{"d_shared_expert": 64, "init_std_router": 0.00747, "optimizer": "muon"}
Below are experts of layer 5 (counted from 0) of a mixture-of-experts language model. Rows are named router (the router's row for the expert) and show model dimensions 112-223. Each number is 128 + 32 x the weight over its row's rms, rounded and kept within 0 to 255. Numbers have three digits each.
After each expert's rows: a language model's description of what the expert responds to; "mostly gets" lists some tokens that are sent to it at least half of the time. This comes from a sample of Wikipedia text that the model never trained on.

# expert 46
router:126132120083189112132150166104057136131126103128159139062156164145129201124128128136137144178147104085198112113128107103143152137145127126119138141191092078137115159145134125118098133134113181165147106071157136158114164164119099138148151144100138103121172084100122185111178114127137142068170184155091161151190131043149110146121129129078
It responds to: Inner word pieces, above all st in compounds like Main|st|ream, back|st|roke, rein|st|ated, often in sports or election tables.
mostly gets: "St", "quar", "st", "hold", "gr", "back"

# expert 21
router:154144086090139141090165133067093123114127141153160115086168134098153112158137158146123179136158143102141188090140125166116228108167139158083190156157108107139103159106113240132136118138095121170137082149154122145120149090188119084134091144099096138105160070076127134130173176127178125121169129161100110132123082064118093124091146149088
It responds to: Auxiliaries and copulas was, is, were, has, not, also after it/he/which, plus -ly adverb endings like initially, primarily.
mostly gets: " is", " was", " not", " has", " also", " were"

# expert 43
router:157133135163132153106128124119108117119158167150132072108150206154157123128075132226126160201163129134117131136172119146052149122193124108086136119129124111175122143172075105154146092118073111165120117106135187198111148130154111092143152164126097106130166128118144143101146134160148102066160184119126044190148085109128148096119118182089
It responds to: Abstract and institutional nouns and suffixes like -ation, -ment, -ision, such as government, research, composition, development.
mostly gets: " government", "ision", " development", " research", " work", " education"

# expert 14
router:102105138133108146151189129130155111120106149137174103103134104145188149026136151133202148107167123119159116124067130143100204132063106136074171127117167108134133204117089181107155153138105114085117138128139152149098100150137110045161117149139172124162143088106150131109174124122194109072176187159122155112146114075131122185104114103082
It responds to: Past-tense verbs right after he, she or a name in biographies, such as ended, died, played, plus the words for, his and 's.
mostly gets: " for", " his", " For", " began", " her", " wrote"

# expert 0
router:123119110140185176153131119142150098076158178122181215077159121123134118092098175120141134163134107139150150153113158101102166180102096135132163120150083119161127146131116157137153123183078086127141100107187148159113175151094058076157176165156106089145111073136145128117168152144199097126178208142136154177126124116110125117136087188088
It responds to: Single-letter word starts after a space, mostly p, P, n, l, j, plus unit abbreviations like km, cm, lb, kg.
mostly gets: " p", " n", " km", " cm", " lb", " l"

# expert 36
router:096129112160150151184201134100056068085128163134097091132140184100156150118071162137124167134172125086139103112169160116123146203164188106069138114087106094149131130145090141158128116137148146132111124121206145169066154167129120098104172114134153082119138148050118154147167130111110084148153153133130128190199092073069099160094127167117
It responds to: Single-letter or short pieces g, i, ch, ki, ji inside names and words, often Asian names and sports tables.
mostly gets: "g", "ch", "ki", " Ang", "ji", "i"

# expert 35
router:156093077058111083150146115073125137156149138098170174121136152135124131094075113148155172135147156144159152111157133110133166110103121096101131145153104083128122076101137193142130081086108139168150101083160181159137154135127132115098129099135118080115162099140175195087131184097089120123169116189082132102183118073092140104133141167095
It responds to: Closing parentheses, this/This/which, and word-internal pieces such as -og- in dialogue and photographer, -istic, -ological, -ual.
mostly gets: " This", " this", "This", "istic", "\")", " based"

# expert 9
router:122058124096142081169141148147159104156160161169154166122166129085097135172080201159203145157131131121130145142112082110087114202134156109098098127098123111125098130030129122158124126134124133146110130103125158119116145137124150150146098105145145108071170122105131088114167163109128095076151115116122068163131106102075084144111124175096
It responds to: Final subword pieces ending a word, mostly e-endings like dis-e-ase, subst-ance, Sorbon-ne, bro-ke, Turcot-te, often in names.
mostly gets: "e", "de", "ese", "ge", "ze", "erve"

# expert 13
router:141133120120162123127205129082120101077127204151146116069128115099178143104096186153141173180161117103092161125129109150107110098173134149093184131093104170116157171149074168218101098108113116121141148141118171170046112138106141084088075125175108098109186109129135134075180160111126136109149160145156104133140115091030098159177066135083
It responds to: Mid-word r pieces and initial clusters like Tr, Dr, Gr, cr, as in betrays, suffragette, migrated, plus table line breaks.
mostly gets: "r", " Tr", " Dr", " tr", " Gr", " dr"

# expert 47
router:137110166151203129108163166086108133145114128095148104085142148063216136103173171155181150139186097118084146127075157132108074087098149124142175125166109076107146129085078161148063128167114164164117127141113179139086157134125116108117114168084096122085140140120103105107170172145119134084136158136134073197122087141085099109033121169095
It responds to: US state and country names after New, in or South (York, California, Texas), plus syllable pieces ro, ri, ra inside words.
mostly gets: " York", "ri", " California", "ria", " Canada", " Pri"

# expert 53
router:144173093156093140137172118146067115100128151103133121106199115114166148063116196145179127109185116124109122095123132147098102104147078113047154109136058104181099147134127146127151106163114123160130060098119130146138138170138083098137117118163105050087110132109189140126136168180131148118182194164112061152150088069100121156121099164100
It responds to: Capitalized words inside titles of songs, films, books and streets, such as There's No Time, In God's Country, Street, Road.
mostly gets: " Street", " Theatre", "!", " Road", " You", " Valley"

# expert 54
router:198114159125153085167137199089154081097121145212185103111130136125153148108098166200173173162155132107147145105147133113053104200080118106074158173131158107129123097177109175141089139108068141128091119119134149158069136101157082103112170115120069106093104131131160152067122191108162082183154157158132146169121110097133104114111126193126
It responds to: The piece o and similar pieces inside words and names, such as Judo, reservoir, Lemoore, Dakshinamoorthy; short starts like lo, go, dep.
mostly gets: "o", " lo", " go", " bo", " dep", " vis"

# expert 22
router:113153077153174139165155073173103121131150145138157139101125122090155155133087149149144147159180145073106142138128142137149142192093084173106205147148076095123121101082054100113153058134147154139075141091160155129143101138133143135136098120130145107096175121063130184122168128109168117108196129123133126099151110097067094149136119147084
It responds to: Middle and ending pieces inside longer words and names, such as hydra|ul|ic, septu|ag|enarian, comb|ination, aug|ment|ative, Ramíre|z.
mostly gets: " Germany", "uten", "gen", "bor", "asing", "imin"

# expert 41
router:178141119187127156175179168092087095128127118128134064120143095133169123119110151115134149206193109119140131147127134110115125099102103119122143094161123127121122145066059145137136117142101126127139105085072144103086114134124051109113157206092067128068116071105153096074147170158167099159177168160085138199122079026139131161113123188096
It responds to: Pieces inside Slavic and other foreign surnames and place names, such as -ev-ić, -ova, -ko, Krist-ina, and van.
mostly gets: " v", "ić", "ova", "sk", "ko", "ona"

# expert 45
router:194141089077143109147135094108141110107102165144148119092119159136156104083132228132173187092157101115134143138090108103108200108104141114134179137144080127100167127147109149107067126161122131170159092071144131137102181128140094161124114132136091123092137112127123178158157155162155072180172124135086071075165111107134111116116075147104
It responds to: The word as, St/Ph starts, and inner stem pieces like est, end, onst, ilit, ific in longer words (reconstruction, facilitated).
mostly gets: " St", "ph", " Ph", " ph", " rest", " elect"

# expert 50
router:186152139086067139119123142123163136108162188175162141093167123129133128072104139168190130182189150112129140094153106137103145234144153158070102125112101136164101177113110150136178146164075093155107113156163154143133069165108114136131127169124116094109184087064154127137146171118115111088204183106145118118149102074122127124163084139130
It responds to: Endings like -ing and -ed that complete a verb stem mid-sentence, such as construct-ing, call-ing, implement-ed, plus common verbs like took and made.
mostly gets: " took", " wrote", " gave", " worked", " making", " includes"

# expert 19
router:157092100149117132087074134125087078099160118117170158104141118095160123142126179175180187156165148141115139125114154162129083098151166207083139152132105064179091128167111149206205149123134158118111128057139122187103083136153122108141119104089128107150153133117100140055127148141132136134160125106119167152124063108148126131132157169077
It responds to: Middle and final pieces of French, Spanish and other foreign names and words, such as des, ux, ons, Señora, Rey.
mostly gets: " des", "asons", "ons", "ux", "pec", " la"

# expert 25
router:094092096125153120107197156069096131112152181066105171098128139049173184084136168120196192123153115110117139145103139095120133105184161171097107116162170116147090144069134101137085150100063086145118105072147106107162097128109117069153171121096135080077153114113177132067145162119179127124141158104088139161178107070159115107147102134080
It responds to: Colons, field names and of in infobox and list labels, such as Genus, Website, Died, Coat of arms, Home arena.
mostly gets: " Genus", " Website", " Species", ":", " Occup", " Preceded"

# expert 31
router:142175084116080162081128134116121126086177148145165084081137156161185118116071122133137142153150173111145117112136173161099179165136139144102101112144082118176141153134081121136100093128059142131105149115144133097157122138105121091110077150111113065113158113144132159155157136171132078144193173185130116105180117075124159164135132147118
It responds to: Middle stems of Latinate words after prefixes, such as cont, par, occ, equ, as in consistent, occurring, indifferent.
mostly gets: " cont", " par", " Par", " equ", " inv", " occ"

# expert 55
router:168102115181091148099141161078107112143129116113107174079112133133152145103108184168157181193151072107105139086151163118086201134116166105137091107139123121130119192154065191185148141112106103132162139111187181167151144079116136109175120124089105090108153110071122121095164187099131083122145140095142142115147085089073181131099115155099
It responds to: Commas and comma-punctuation combos like ), and ", in prose, citations, lists and numbers, such as Bennett, Stephen.
mostly gets: ",", "),", "\",", ".,", ",\"", " ,"

# expert 58
router:152118109121136121142165138136118128026144163115141123097158096107184152080100118114128153163152140050183189131158187148131104155137153166055188139091079112150139133033100150107098158118144132148163144111156107149128127142123081116125124160097119112111121084094148145129119181168164128174145163144098136166143095076119109096070109119089
It responds to: Prepositions and infinitive to following a verb or noun, such as to, of, on, with, about, between, as in based on or attempt to.
mostly gets: " with", " between", " to", " on", " towards", " against"

# expert 10
router:131151136126156117122053118099160158135161217142209063086138131127137109157124150119197170125151135099171144160127146121095151148115115154059126137152027162146124172139118154113132173115122098139167130095114139135132098152127124133105127131136111079100161091128096102109109164094160119123132129213116088196149066115135131111071120151085
It responds to: Word pieces with -all, -ell, -ill, -yl, like t|all, Gall|ienus, gl|impse, plus markdown table separators, the word found, and taxonomy lists.
mostly gets: " found", "all", "ill", "|---|---|---|---|", "ell", "|---|---|---|"

# expert 52
router:058110131096136141137144115143136134078222173208175200098193156100177112084084166167150152178113090107141134094132130183103146167118150123091156141152090104097091145114100182129132109093144140127112108101178133175122136062120081117119139126149158083107190115139139105099187150097148123081119177161168101160190133115125119152090137123096
It responds to: Short two-letter pieces or, in, on, er, re inside words and names, such as expl|or|ers, Adn|or, Gagn|on, May|or, Cor|re|ia.
mostly gets: "or", "in", " Major", "on", "er", "re"

# expert 59
router:169182139114170141108158157111119061134127092143162135097125108091146184087102143183173152160128133129105155123097169109079138146150152122062123164161108071107127143131134138160139190149109096142165134134164154172069170095150152117125112160128127099148176098104166144111107138145125126062202160122136165128135052107118123123164086149111
It responds to: Plural and noun suffix endings -s, -es, -ations, -ings, -ians, as in Turks, force fields, matches, Assassinations.
mostly gets: "ians", "ations", "ments", "s", " areas", " Championships"

# expert 17
router:173110124129102123119123183133104116074184124180151097110150149142122139107136161168158162208152152093151145154092116151077153051175137138066179180123133153181139145182099194097161118071091134136115129108143118193125152152152086109108124145113126099141120102112120108133145157131138074126136156146064159130184093127056120153125112171093
It responds to: Mid-word verb stem pieces before suffixes like -ed, -ing, -ion, as in distracted, collections, evaded, functions, act, stud.
mostly gets: " act", " stud", " need", " allow", " chang", " reported"

# expert 28
router:151114083146158131137175144165122052049149130215144156080159101105143166091049217137135156102148105112110170070111102145100176133113168129113093143157086095186143161161096167162116174129086097103120093105179129208143130127108115116118144080155114128143145112077123111083178153167173077095156184143072157130096066135106097157084091158114
It responds to: Measurement units and time words after numbers, such as km, kg, ft, minutes, million, plus month names and ordinal suffixes like 12|th.
mostly gets: " kg", " million", " cm", " lb", " mm", " km"

# expert 60
router:125129120143089170138159113135127111153190159123165147109133129115171094070082161146129128151194111111125109154158119186134096188167127147112166105079131103136112102113133175133138110160090146125138146117148149118141185135089092132137093126109141065154126109099162123089126136156153146056157176122119116181142084059128123122093147171060
It responds to: Hyphens, dashes, slashes, quotes, brackets, plus signs and underscores, often in units and compounds, such as km/h, 4 km-long, round-arched.
mostly gets: "+", "_", " '", " Mc", "#", "/"